Weights of a small mixture-of-experts language model, trained from scratch on English Wikipedia: 32 experts in each of 13 layers.
Below are experts of layer 9 (counted from 0) of a mixture-of-experts language model. Rows are named router (the router's row for the expert), up (a neuron's input weights, with its number), down (a neuron's output weights, with its number) and show model dimensions 0-79. Each number is 128 + 32 x the weight over its row's rms, rounded and kept within 0 to 255. Numbers have three digits each.
After each expert's rows: a language model's description of what the expert responds to. This comes from a sample of Wikipedia text that the model never trained on.

# expert 14
router:111124171117114128151147132112093134111154134148156128144147167119106114118121113137088130100121104074123150120085155107156126117166137115159143154106076125131148137158029145149113128115159124149115091123186120060078157163096086142142160106
up0:130094099115163106168100080128158130141125164086075158144057110128162123102131164154158124074163140157142125205201092107100133199113119146185111091107081136149132131128097133143135131119059158072088144127130132151214081062079188057167150112
down0:116072112110150152103139166110122135113095143126176174129109135151120185126150104042137122111095175077098108135199163097167065152129161138033098156183127133124177114170131075156091072093102121114109119156160183090166093144126153113131128153
up1:128148125100123125099081136132091143172161156126141119162114133035071165127135166152133117148111120091110102156155128100076156161195130137074186133154151144085132126117100119074111096073149129109180154096156152120143150110117128124155154160
down1:160048141118174091108117152096128098103132208164125136144116135116095160112102157130100154165085131143121136101142157143152107148118144134142082152114146143136123137103112105115080105093212122149088176024112118098135124151169099163166104126
up2:136126092142096115153164134162127095060151099171067113141129168043168140169169090080069091060143098079128092133095117182132081168153133132129138123088176120128131105149213165136149128114124099105175179123112127158219097069103159153150116103
down2:096117110140159128152113165074086149142123190118182127114128086180139155107145154114123136167121141087141090111181148116131089157139116124132173123121158088165120139124138078149157168092150099130146146092115137116065192094080120086156086141
up3:153107096140106082159135146135100110117144105079132168145115124123129143135103160106123149113113146192127156117167135128086091189109102149115163155201106107096126154180166186160097137108090090098115124130142149187149098163172189119167068138
down3:186083128109125082098138132132244104067132104111162141107099127097142143106133175140094147143133134168136131130094164123118101176115139193160098127131079150193091107109154119191200109148096086099158065137123069125099119115120164142141122163
up4:129096088102143129095094082170118085108145091137106115123169179121105132127106105096087117074128059105153104141113155156161094134114046130088098149087188107154177132123105190087108145090147090110139106140161095138156089160133140091107127122
down4:116114102085180131181088116206188087130125173157079130125152137107132128129089117130100217119134114119092145139101160150228112047114114095141104134127138119148161141131157102137100150089125123168121181137155105081119111187128096124154090171
up5:188122149131105134165196140162142165128067140156148116152051117084101106114133147203125119120145056168138121129121102113150175154157150135145120120152110119122087121097095116131133069150106105168169138154124168101172162111078162150183112106
down5:126135122133146175141160086116200159162088073106120154167142118073121161124143098188072125142189069146154152146133110103092105118165114160114089099180109122080097135115133168161155148149107129133141172143105150084112124107082128109126088215
Description: Possessive determiners like own, their, its, her, our, and line breaks or pipes before the next numbered list or table item.

# expert 25
router:164115150167060119037161139112137144148156163169137053123073178151119064095091097076123144107117121116100155048146119172111158148128177108140131083099114152141110145165130114184145131164152073162124117152108075157098106128154171161039161121
up0:130126132150108079095208120135123114051115120151138139138098138125127133070147105122112112125070168143172133115160150170133091135093075157103127188174203108161110118097102130142101098163132133119151130106149130212129060039174130146122159082
down0:110123119067011135175111150144140183105192105123157069123142142107124090122173147140136113137181122149150143107132120207165112144130160077146142114115105154168130135103099087189096081072159120143099121155122189114080130139098089096128126116
up1:089136153084111102141181177151087131106106194132138107136133124088153131103132130140153130089165122120143089131166075169134051142076109204096143106115151136066087122083112072166178115148148049126091079175081119154144145156130097156108131138
down1:140142145122087183113138144093131133130151143092149115132131117116173148178110068111099144112141080104126077103144116062180121110110217119102119171106158112192131076077075047202099109126174109121144146162114185170105136113147095134102185088
up2:149113130138199114137127114136168152126077133145112128143134131116095110085100119178108126143112102086138119127173160129097171155092117121146134144124158125104117131131154148116110117158144155175113117140173156120165138084084159150136138133
down2:154123172115148162169098098138104052126151107125144136073176143134109136133091133162117085142128104125138150156158175188083082123120080123057127144070119071119147106135119154103133092151147078145133056059112128135106155136096152127143080141
up3:118086137104115158137146124132089142117131118142150144200147141178111136157152091144113140213127105056161176132148098138144117134140107115112109144165163158102075088130165072114125085149070118140132143157129138134125090068097109165108184101
down3:106127204163072135143159141149123098129124159153124126126139083129139082162132087114110124084095129174119135134144155161108121116117209148082137145136094125178153135108158078131132114145115115136139128154159184148122136203122084115080140093
up4:095149116060093107159147141103179074139100163122125134147124085131110161081080076115150154150148099149175058103163099142154146117112114137109107122180148102062105141145119115148135174145113123092127174182179113165119085123178155191177204083
down4:129164082145120108098102137222157129154148120133132085151172120098112085152056124178154134141109133133130167104129215116160129094108134089104160125172156148176108123096115127186132118149129069191119130099121158148157151152143170171053160110
up5:128065125144171134137192067170082142153151081095099145117139137168054114111144119200105096153108085054199158117208199143065112127153093124071124099125116117124134105143144097096121164124114097100098123145112125172134108147146137103116162137
down5:146138102199134152158067080113138100119179075183130191082063142172145145121143142148111175142152119188117081122122108070125155088114083114135049105133169135076107126143108122144139084164108119068055115166158095166119179169103069070187091150
Description: Colons after infobox or taxonomy labels, such as Species:, Order:, Conservation status:, plus commas, semicolons, dashes and table pipes.

# expert 9
router:102159106141145168176144134135133159102171082126118180159111186109124190079143137123147160097121096102133163080113136080106126084158180087116120121099086087063146097064161180076116114093112128133131147154151108143090156126148060163142168143
up0:133167137110067070152113183119130062099183202142158140082115141149106132159134222127059089136145154100092086086145180137081161126157086086111122175170094118096118142132154117123122129204110101166121121063170171136120127133186135134112128140
down0:161098105115157164117170139118077109134164122134139142182166156109182149169154096098137117144182125120185126050195125111106101155144137106145125095166159174189179110171113122143163113124149197099100120115094141122081146068077127160139050121
up1:156137089135139181140128148126141163123156107102141132129120130157120174132152164079149097153058133090132106118157105137158171094139110124100133113180091113127136104095090123143080145111164103126053166123138132135118069121083127172128173141
down1:109127106166161100115091130131175116095114149132082155070105102071059068078126126198152115142129145175114102142141093146095198109091155126134108140086204122115175133145132166080107096104175130119114095111148131150102108128138104128122083134
up2:133117103094129120119116128107080101122144118094115103166193162188121173169081141162117175173098113158141094224157111179117144111125124065108122161074094161072141180170123141176127181107105136170069167170157114119114143108108178111164172103
down2:112127160154184195087107129082144102023126170132172153082156139148079085059090112142091153156144105130174169143143111127123148144128098134106126118147100110116066099074120156189166112184157075121156125117035143131098170124133137100122109147
up3:125091144145104116166094209111077091150141173184115152112128106022110134133179135146135127185093103092135143142178109082089169198111109141101171167136119187100154121137138126075133112180182136128109156111145131124142106098113135154167119107
down3:150078147118161188098133110107092128117079093133113119101105087142109150194104109138121125109148061120135151081087095157166159102110107132158116154081060112225121118096183146107120144127101181153126163142037155117161138058125109082093111169
up4:144167127097151133124103119119147101151089121096078130124056088140112112157149098095124146122150170146111115126097140124133116159159081113115111221160083136093167089109151165116128092134093112200109122138121109134133090075171131074120129136
down4:067114088154150136103124138112177123167087157154098053092177104199107115163094144100099135112177118071118099161125191147172106147062143132159139124068192166118184145087108109136143146166120096097112125121169151111082142159184084115068112128
up5:168095172129100124125166106166106103124168089152147135105172163190140108174109164183145108162119135172074136133176099124142134110127127173097149104144127098092136137164112157133180158069143172208154121180072112149076153142143106079120152079
down5:099108112141077086127113059160138126105151114189153148160126125118172080079148110125160138048119129152141121121134156161152119163087130119162121151135156135130139095145170164175060179149175151132169122097112129146154123057146129124071140130
Description: Final digits of years and four-digit numbers, such as 197-0 or 200-5 in birth dates, plus transition words like However, later, originally.

# expert 13
router:164100153156217097143116091114171080143109079061091101118183133083109064181163135161134080156166154136151091166115095122143171072166046150151101154046149156155100084098110155109132129081132104112139126141119128133098088078095187064177088151
up0:143124139094106162152144135151184154127149105179120100126127130069117147172152127149198060131132162111148098107143118190138101119123093171117128094080053142179113119117111087067053114089096159163095109185149088135055136107150125131098102117
down0:147100138178138050137132142192165168164192113083139159173131144138143122138142106129164104164075141057138161135119153139116135126142048203147170117164097100186077162098073118096099108078090122139120094112118106107133117174173194127104105160
up1:144149127122156106150150160121143071108125161146123136146126164073137075190136090088139134192158138107070089170106119131128148174136120135136107110150129137085176133103207161156096174127094124115136082153169114073121095171182205167145105122
down1:119135124112136128067156184176172181125074166083136128196118126190115148117183133179135162141108108119072118142163093209115165144134126158161084176111094102146148122170158181158159132097088127122173108125097126087094112195122148162085074162
up2:100139090103096125183096114153136110093145117155142074145142152120097076195138121081181178133127144082088117129129132063124120141147108153164112180131091104109167148091151145118147198142175146111131128119078164092117134134093155145158164141
down2:139125107087176103107131086125139040125150046097192130172186119144069156106088172061122126175107129107086089115118189174163130182136150092050145164118104172166158121112145145112136155205112148165122156107083110175132126187111084170154125132
up3:076119154052084156116159158180123144073130178104100104105131133152116084131139151062072170123114139086158128120145099126098170129163131085170162170114148072161155221111086064153121185132114106158112129101132083125190133118111091130094144158
down3:095119158108105074111176146102149191145182145149168166176147062156165158127144134042146147101078128135139183123131169165143087121103117064156141192109197112164117122118085070096131140126123133132197185102107175105155142158100084144106130141
up4:077093156132128156179150109195108105095148169136108076118151146102101154141121107147177096189137156028056139133153146112063104118101146097120112120134122147084061140102148133098086178113167148137146102200144092130160112063137171173131120096
down4:124174194134135091174111160066103045122094131122124093138129088146204138067116080089104126170107087134113113142172134132156168087120093101118148142103151042065174134134131155133110170093173112077087158144146118073165157163080151115121147122
up5:129121180152148142156109100141074129153076162194116051101135120116139113153161138109198094126085116130132165120132125138122105108123114116172132146135117086108186107066163089078123137102129146119145127076144171130100135129112115103070139103
down5:187145120131156108094119088201129080163112096151096120147163087123194098084110106170115111116123104144136121201142118133108121161133111056077099093153129112167140147072128171122132117158179090135154137122182116127178156102104161157082127111
Description: The first piece of a word split into parts, often consonant clusters such as sp, sh, sc, pl, bl, as in mort-ar, terr-acotta.

# expert 12
router:163106111179137146057087120104162113124111140135133150134131120172129069193159101126130104146112131162162072188113142125152107094080054180110093156145113143067108148124118099157101098125143159159129090149093092112170160158127110128166068200
up0:071123171123050150184138124148145138065084117133126141124145082158124074150132156141109165167101071136105127116137117114111095085170159083112222167162169125124158129126154165102138174129110139125145080200144142107136138142120135114104130146
down0:215156121131186124168093086100084049120089122136137192123133119178160122108089136118131119121173122139155181117140158124135102137126178184219135096134156119110082093126131164115134160080078111089105158089130147204123132103093111196162122101
up1:143147066139135116067109113150146090056131117102139176138162187088100101117125181158094080149086158131155117127148110138114176119102084171180101139172108147076095124156115117128105172126091091178128145089147104204186130095096129137128121118
down1:060181166074097115187210190114137115097146127114104111147159095131172156121143126085154154092179107148120139134133104150138074118126168156148056075084131107153141110180165150153134113178171105111136120113132167099094135130151148123119162132
up2:124173105104100085137150128127095125120128140138175067035149108087125193139186134107177128114146135138124128132119096130146102121078063141193099127123078149119124158146185153163055130133075119156146117173143098168165156168104163136100134121
down2:137114123140137212070118130144114214127168150141114100142110078130112126140101114135124075124137111122046125091126132113105132082136137080176106117119132164116150069125115123159110129176179104106042079049152184180178151117098097184138168100
up3:120114160106092159126168136139161151163213169148091162122163135110085104160077088127093073151088158141138134153162147170068098128103143104122228187167141160079074114141145150149100143176104144166167097134154106139162124076164164135081154137
down3:134101145178165095076108107105080157146156162122111160170109072124090065127123164165117098011186114145121168065132077143083098159154115109086106154159134059069162132125069165119113070190106086168114108113147103158083152132082117133116128152
up4:075081050126104138140138141141094149175143121184144145203124092139084132156065095186180138177096106106152112154145168130181149147113119126148104090134124108083168177140129143096127174165127132216139124184125148149180107209102122117183196131
down4:142137126182143111148126136122178147171100106119145154123141140143200085111096166140099119151124117106177148139118133167134229191142159170156127103150104133135129164051156092160126170103095144173086143110138118104139122127082195112130170091
up5:130163098093147123143158097146167110107141139226118098104147147124148111107085099097148113144095101138141102152096153144120096135121102133119152150136102121095159118135176137132141183088144127164082114113112120179193130099106151138104154113
down5:103144145083088167150079098109105133144206110069112063131133138137119130126111117128092168137137079145075212054131126109109095121122130105158053111204076140157196100111101103092156097183175138155149118146140106110099033109119123164085190158
Description: Opening pieces of words split into subwords, often after a hyphen or quote, such as dem in democracy, f, n, Ch, Islam-abad.

# expert 30
router:130081110103147084133161183118075118087081176106151137135132080129129124125085120092146146145116151105147173128166117181162091136101111086125093169163132116146050121091187072146138123167122067123101113062113121156153087156162113073117142179
up0:114113188074148127128142100158159155109079120188103091167126136111132115097120141153149102136087111127194110138106086115129104135070091164155056191128096126149142152104126121102158139100075162142102169139146152107147142140096087146173167141
down0:073123087133183152171118120130150169111091086125096095151193132178145189083107108092121114123127018117157137103149143125136079108079099135095075142178110170132078098172099101129098150087135118177104142138112127078148084135096107104155122090
up1:136156075146134177120110094192082163111171065142109112081119137126187092182083111142157084179159185164099112097118179098129124087128147188166096164145163147133147084125140112147134144037106092141060135151128106075144107131101142115074175133
down1:149129122070115135196110151126124124126088112139129159088140080124121151174175161075120114131145157170076085154115099171177082151109213100125147112133130075123097124123139063112163106139101145059103152121162088077120144123128084095169139118
up2:099103155065104153128113196144068114164142112178150089175084129136073127106142188099078095144119132126144080103148104096129103122111127095122111110113153171146130209076161053116145107086163122190135096161174121127156141106110152075095107119
down2:162114122120143112064133114100149183163205181106146126151107147115142133120103196113112146093123113146145113097139102061133081123109109134110052094148125129150081038161140102094127152153104193116140122080155086115106095116118151163116090146
up3:126178129092147094134121146145125076133128157092106171126141130109120146086092126114138150174136138052095095153131154151114168094132113121148158167124124098121129183156137155112142087131117140185144144114125194125132094100149115145091111118
down3:141133131082177116133146145137154072136150111161091101114140165085154111164143117134129098119120064134061099160140117145182165120139149097195118167147114100140164170105122115136098131098149117153110144134087121142201185184105143083099180114
up4:177097160130148097166139068231178138087129176138147116094107144138101130132160185102117106135091117146110133126199199139135132080126084089126162165131125168110099150073144109090113147112092105163102112073170090105105093162083163114136134116
down4:167097142115140143182132135148104157142126119111129159101122142135131101101071179101121118108130160205126093104104174160161133161184142166118107115123160191156171093116152086153133087122092091117138128129115069143123113108139118116104160161
up5:118141142138078077110163136196117112096094129103143170097165128088139143095177159165124084091142111127113128149126149091159116129103099219204117102088065142094201129091115192075120159118153151159132125139122100121083103094070119132100140123
down5:100091161123093120166137086143182091079088163071216110135141181137154180181119155099098101114139143161142146088132090144138104157095050151141132131111146178128081158148102154146122095144077174126085112146122100112112106116109118137150128189
Description: Line breaks, commas, closing brackets and list hyphens in infoboxes and lists, such as before "- Full name" or after "Personal information".

# expert 20
router:118138132143099113112118155164129101136113136161183082116193102082086102202140127122123159156099120179151110176195133108138191157118206058113173048133166133095121135129137136180164149078092133126117096129142150173164124090116082120101154156
up0:112134091112130134156114187160144117094168209151083136166072192100110144030135122120149102118212154115135142160139116135156116126142104159066135115050114152175096127176133098133160144109166129157101127120132157074132124100064129085165148089
down0:148142149165128109123133073131185109090108082105093148130147165138143153135200137113118169096127114127122126178148112109099125123181145161093074098112105120108101068168116090166143182144121075134091091115080089140148137096103090133111163152
up1:125123101140115143120138131164073139136171103090133134087129159125191167139093138192109152172125104096055163113136155102171112149150105115144182092101144110121130135132213128173105155111093146133140157151156122111143125114129107126133123138
down1:137099135103090133145068176126113112146092142169189095142155098129159142128126114077117094151040104136117140062183038169189100149073145148113152140160106134189144063108140124065144124122137219125135151156096102128140168122110104109120140119
up2:096056120159114165175149115115088164140133108077129152182168138103112157146109130116152066153128129109057146125177144105161133123114134148159158158114143121147077119202125076118102151118127106097121109145125121130111050142118131123148142132
down2:094116112136161142102127092145125087123122177089102094079134116191160142126107134102141084141154144106107113092118101141114148130152204173137140153119136186128084162130096175125129201113103122104068128078147133127084100090094085109105165113
up3:111125159116171187083112109087128123102157153106092110077152172137148107144114116138113134156203163128141127097118176119110153066121064145103126186102089127101105114160077163108083196168152140164102107138151156165100152140088091099154078094
down3:186114119112170135191135103184081085102127100130085152136139178136123143116100184148146113158113177147128132126113140118131078130155137109153112140127118154146121187125088142131161170114144099161122172078164081154151123157095090140131104128
up4:154125134112157084117251132124159140105108153135090116148096121096155101145115125131116186171133119089107085200169131095094139088089130114149189149169182153161134115156121068155134105101093119145145077150095173111109156183077183054158083074
down4:213180124112148152102105113143172157063158104093099125087078088127157127102091180148115219065152121140128059164151161130110152149121106148104104081103148086103187076119163121104157070106135094105088084170087155200194124130133155116089169169
up5:131133075117134166128159101166129148146196134124123123163145159085106117177104112115116082138111118161105074059131125102127113082126138149163153105110217090157085138144154074139119104128112145132157163193156116166201161091060137128181119124
down5:125131109097058124150095125152133124083146155119205101121166089139128143102093127088167080148072127109135141131128070138099195082154164122179128147134119081126130107120162142096129132142098149149120140130119138089162150164134155133156118151
Description: Prepositions such as of, in, during, throughout, until, and the middle digits of years like 1971 or 1954.

# expert 2
router:201179175130110101137132206153125130143144128212139115130145114188143125117131144206111069127117149115136153100180120078153147082158144138122095106190143141128137133105091135114074136092165144144144132077199152202087098142110102139111071106
up0:124110100084166105118192177089132062132132149174133148160182135124105097106124125139088074098110046140063121097177073112129154163147148169089149135123088109131165128096130116126104144115081119147173137124086108188155105115157103144124137091
down0:124112079144174139158099103166085107121168150126122058134125130177160102131073067127102133107164161088122108158155135147167095086127131164162150177132163130135107167123191122167147121064056113082115057095139109146098085107074146107100170171
up1:144143150074164126098116124128140105164133114158163156141125121089071122114071127145099164086143054129152026113130116086131130105106114128140161136112132061123182107172150127178097114156144154074130110131091141146115076169101166161124092125
down1:143163137099164126151149124126110145128134187191130133159125121152141115102098139164139146160086120070097090106171120113200105111102161178140144141080163139101094136145098124086185139129082116146056126105143128166105144121082123093108145094
up2:154110139094099123167093120156124139127105113148125071104159156153205137076090136114123088134111184079136115169094087100091065131178078088166139093092118144175164164084141151128059168129141093094164077098153163103161146154147181091088160069
down2:099104079147138145101056151152179146118177109071094022154158142136159141096118086124110129141152113129119084136178134135126152080135083137117121184180044100137151133192143224165105092148163226129124174148157141094133117118153166150167079120
up3:133140145141155122163164142155092148125145134089125142095112131080140188130141174177115100147061147157096105054205150119084116060175108140108174121161118077119097131140133167212167130155157127164152122121130049162137127141094142151157144095
down3:145095118142127128139075155124122154177156165185166097122157053104139071140132178114124149115125082162118178108128159084126149139192126103134095163135077158106120133105142165085136097160067100133139057156087083098125124182185114156120145104
up4:177124125145137162190088144071108117182143169158091169146141131081072163125094122153120147113067123139076169105117132091076114154150114105127137111136132160101129091106168129170051240062091131153119171157141165136140126075101122168147128096
down4:131126128130125136134163179094179081135057155118042155113170126168097156171138156130146112130117128165154165139108141091145132159121188077147124104099129155123143095173083122107143147167198077168140136125163160166135183133133123132153144145
up5:090100106113101134106163085122145143121104100166132119148184152153135125181121160114114107078166134111129112138116159082183152144175078102070124105094163105115119158137060126142139098136150151107187113144139108139167141150143106142121095048
down5:112144169144153098181115072138165170102205151120094089179147099089087110119150169149135104153137180107110135132122185090107162143113149114111147150094091230152118096143117148108111104143113144175123090158131132083137082134074180148112079176
Description: Definite article "the/The" and sentence-opening words like It, His, This, but, although, often starting a paragraph or clause.

# expert 15
router:107145141086084095173093098122070132129169084137103114123176039113170133153186127101151112138106129154166140113146136202127155148075164086128129121164146074153124131145120079075121126131150123151166128132175100133044160206134141121155116148
up0:094185174127083126208129109111125121126162073177135139137071102099151143130122135199162135140110074145169180126146163105165099197169123173147082103111131151145141184116106100151142090071081133093111112151124130170126123152134162115135111079
down0:154177178102134117156167121084146124101120132147176098086182109045124131094133086177045140125109083146114148125130131112141204166143128135133139065107157155154114161120111142170136114108071144092157104150128115131093111142084084099142114102
up1:141130149172199086099094078108136112109180184148119125100127127150146121154159148093143106182100189142081119126150128156095054107143101164079126166105127110090151085090116148138139156150148193150143173124139039117142109135095097119176090089
down1:143121106111161169084078107116120114130116126116103163105137138149104151105131110160117113152172133165121134121135159105122171171112059169132125174112189156110081083150145108090107137091147091151113150102154143112076141142149011144139108100
up2:117100109091098158116128120113142120134088146106135182108135151191096163103073131138126068161110153178162106150113156159106096110071089124087094163123178124122138093063083116173103163127106157167110110135151081137170120110139113149134106110
down2:162063140178168140124171215099145095131106190143102141173117102182145085110113094143117171129133149117165152157152128142101141107129161161156190182105075099130055144088152140127092178134114156081151094139047158116187158109145103136095165075
up3:137087101137113097136159115165107167113061152125061103126124133088126127093124145131093139155119064174124145143130175160121131139084124132092162122133154103150132119148136115126120073140108094054127169149160129171142137131062131083178120112
down3:189214126065081090176104166129146142112140128119163111155109152129148078087130121157115125105089104184131156058150131148151176090141159100148123164133086125128168104130081133140129117116126077139122097101116145198144107137145138179103158159
up4:163174101151091150068165183179148152137125168100140168190116124173135164046175121144163107139162084093126121101150148109133116174099131181114109150115122103152119198126134097116135124132146091116075132169139116116126117099137058121102166066
down4:181155073089155091011141156135140176105142171192150146087152142143151128115182068111119153109084066069177107184144095126083113165083140080140133111147140151113123173160134106160189138070135088120148128130135153103120159118133157116096141073
up5:160111218146134134161106140159172119099128208166120155184074164120110124190139142147117146135079102185139134047147099184150140081119085111077114202117160140097110122135190125076134105167131088144091108169149115120158139125100137147181139065
down5:123150120132123154108172139168096132133149154145164134185074145121146184102088096129140171086077145141151129136128123105117104148122146102167113145126072102208181124147170119076122142119160125168186120080124095118070111141062097149103154124
Description: The word and, counting words like two, several, many, various, other, and middle digits of quantities and percentages like 5-0-0.

# expert 8
router:113139198102064104100124176158133118152149096091210075101114087090148156123185132054143164146122127130150113160100120169105169147167186173130142160103115165092179176080106138123137139119158105100159094097181093121130091117185099104128142146
up0:129108127135151129146140109137074077189136111129087128103182147142155070096216064147200097119213124110170120128154134144159111102126107097124116109144122149091126127174086105102052113148119161144116188151214168154134106083168153148109123138
down0:120094113190134124107107091105107117093188164168093138144132158231098153126116155134110143138091118181141088140158159117144121103131135139104105059114097142109080126152082141174148050151118110180128102126107128147174111166099093128095146130
up1:079084120079134130094119073114130099107150081119131112165149168113079076096099174148123154144082117115127116137154094169103120163125129174038106124140125156116166131077125122144124184107123132097134072157141128156181069128159132138078105096
down1:087141148108089108086044117108155161158124069146142111103099147065134105123164184083115094141118160136109106163085078099178163188143134117170083121148129137171122098116107158110107103153114198169127172087129100153128149140154172126170106196
up2:109136092129149096114135139110179148137135178127117171144132200134160129109065106109144102117115131142133051071200202148108117123132091195089160127161151087122132131107153114121140082079143104078136113134087148140135060099122113153168172088
down2:163139128127149111173178186083086105074111162076110148123157117180106143092123118182126121130104102127212108148123127168113112177120143163095142096154148156166127167130130132107080122095111055141097138139163143141122145172126139141080115130
up3:106111062173121120099097111101148157130070089092154090163091107074153118143142140084143127117133149140119090131118190112162100119097127133118104116126154110116131112220074138162137088144079126113124105182090156206142133123144159127099204109
down3:104094085146135174111146128146099133076133054146161098190178142076116118166066077074136183119117110173130117083108164150134125140067177088121149084077123133168115095127181077088103173107138136132216126129147091109161072068105158119146151136
up4:070101112142166110148154118147082150072135055171108130093118122128194146164138189116184143149115159137064059113123187145134169112174109119115102134152141130116103078122122109106086162078137155173179072091137115080123125107131130129143155111
down4:129101058157193126108105105142122116105116138119134117109130087202121164169119139178119101187141162138099068139168163116128167089112134139198144072164207076126068124148112062094107115103095114203169151136148076116144135151056140121106106092
up5:112174145112086168171169179177104123124161118133122150179102175072141120110142186154132158141152104108101148189179111108079121165131121178098138095141101173153098043172159131048180114106098144114122151105079082096171146127077193083187105115
down5:150089090116148124104131136166138115149112087102109166108094136087199145130143121165121156136165095109126124123156164101062103123129158112181088109163160164159105114124205117122139150130111153128169174153034102109065118119100119093092124167
Description: Digits inside release dates, "in" before years or places, list separators like semicolons, plus Thai, Arabic and Greek characters.

# expert 0
router:132151138053100077146121109137087136111179155094148220099111129106112193144166080117145079149136114114117163145143127192090140133123124168125150137148137098170100151141165120097151097132161083112136190139127130117150140152093079141132192108
up0:127163133099127173132177155173136130163144133114119127142114175126156094093077157146130154151125153079147113197162130116117186120102128138147140154176156139088142149121173055148195069134093089147103161132136119131130105156143125126112161090
down0:103086196120181110114116137062147124166138064109078111136131132169147080141174145166122208120113125193121171114151118086137142100151132123117128077170163132145113084152073114149098123109147150146194090169105087112106064198125177132204116065
up1:126083093126117087134193163127125106100121081117123142109168147107096161144074144083119075128118141126148135115150067121131103109059117137150071060116130126033067086108131090170159124172138064116094161107119130120157149173125168102142162072
down1:140136148191119123089144119113152071146137104097094084106138114107134159112129195152103198086125145119109124141126135107141143118181157152108156103177140107118121145122110171135072141057122146128163153138147124128170115130101136165142128127
up2:116060068127088134120121071109188140139115141112109143131101115159138134081084150181071128111104119112171129121189140110139106124089063158125144139131085117098147207114153089121149130138142119169195169119106140148170080144132115136167156119
down2:131146076115162119097108144097188071125130118139149104107152120073115129097133195192108129181112091105167106186145131133115159148116104171106164065157125150130044134105098135147106086096160174168046201167122176083171225105131071091143178152
up3:080068110103171103156144102123160117126085128091095133143140152098142154079091095155122134100077066148152096155149123158142120081060129099092107099184107108114145077097117067093134115138065099085130116131157098189129087157160127068150124105
down3:092104101138165069097110160100098093158085144107117105114082076074121131152104145122077168112115162189109112158194092111127178090134116155104105125118126133127135116177100150152166171072174156150136144142072157120134185133097162122103041123
up4:154137176135064106151152077188163093096158115090104140150132070148171140127153147139110149173135097074131123133122110150185117091094091095125115076173110106131148081199186151122171134091122153147111119147135125175090139147119147120089150098
down4:153150130105167132084124129162112072141130153153112104106080191097116177088200122134123078107109074081126164156148148146138099100160128113119191095123195185150131104166148161158159065088150106136140112118142103116161113149154158081149086141
up5:149165098101134172155115062120185128134158077087052165179119161156160096166123119160140111151078135161124084108094164082138142138157115083143126098162106117131118190156096160120062167101169132141104164114107147139154101093157160175128137102
down5:140105138123108094122127185176150153100142093136114144101120137125106107125073093107157112155152113125114154101094107087161189119123091169163149133130137153111151086138131084153160085113136153133077117138100170085172157132148125104138182177
Description: Plural subjects and their verbs and auxiliaries in running prose, such as were, are, they, players, games, members, been.

# expert 29
router:146088061095093127176157105070070079131099133129113145194131122129079138130093190128106123111123161153159130118110140086117126169130073128137184100159171179096099115090169126105150160115128140146139087118106104149086121076143089132088104181
up0:131088082148106120082094110168132105110097080151105161156145122193118121099104123096139140141111127053125143133117144101119089150130154071077089091146143142203152137184108074120094127065136192124092152099151139144217144164182113156071152126
down0:145104100075100098112053123146144115172139114115140117157147109129157175127114113120138105170116129104111153144080129115058134138155125112111115082106088114169128098129141150082132142096200110116141150114098125153093167132179089099100131075
up1:101077091106110110135147171122126124136128083107173064127193089111123145123092126130125156104141170082154147105102089149157144142090079125124132201094123146120133126146158068195107146081120105107131108115142128169148083239173098107152141117
down1:107102143128112150114154109135075138177135129107232114131140145138133114069165074125123147194140126077157104143081122152095125128086152092119106127130124065161107116162167129179120076108114105140109148167148164130104166128122133122105143162
up2:161114088065068202129195098145077138112137156134141096066138142146116090148157140087146141065089083098156148121101080152129101117100112159137128071177106104177095128153141090118118181046140162099143198141100143078169133132067117119136162142
down2:134076153137116135131209094125121117114154142180127099119197126110079146096159089169137155108119147147144129128103080149125162087093142143143109168139145163124141081142173092114138128132145196123113074100116101147116105156164120145078108128
up3:141113105124115140142126096142137110156137165097132132070147175096095138126146162059161149120143090123149132144139141094092110103123123112164170113228085066144111138148100122149102187102112117118116173139124065085110224117070128172124151116
down3:097120168077107120105200157128059074137117136172098122163120142099119120157099099103161176120127163090122144157116092139115157104093091143169137135116149178094133125186165048145114166157154145140118097077167118150186062157174134093087131141
up4:131087046229161199127161180118121083109170105065106151165152119137161120069099185105135132176153090141134090145131170163112075119151082099144128101090145098111117156156089123062139186125093095135092156147130170171097077058061225119170119134
down4:100205128128118111168089174158144106217160160164097132070129123162148149155121159180185162105129136127099144068115060139142159130103110188086138178076114150123128138163084127109120083180123107103125131130151102117099100147160114113112126117
up5:141167097080056135102150191108083058137092140154099130126197145169173160163089148097154096096095168165105150120155147139163162129143118157106140133102180168148170161161143138105154118134076121116125132111105110112096113140115169155078130127
down5:134109123100053135135112146075108115120128101105083134212125124100092164124152182146091142153102081119132117120169111132110119169075167135136127149150169126186122132134113092140137126110090179145134145136143148113171098125127149134174120160
Description: Line breaks, full stops, closing quote-period combinations and heading markers (==, ===) at sentence, paragraph or section boundaries.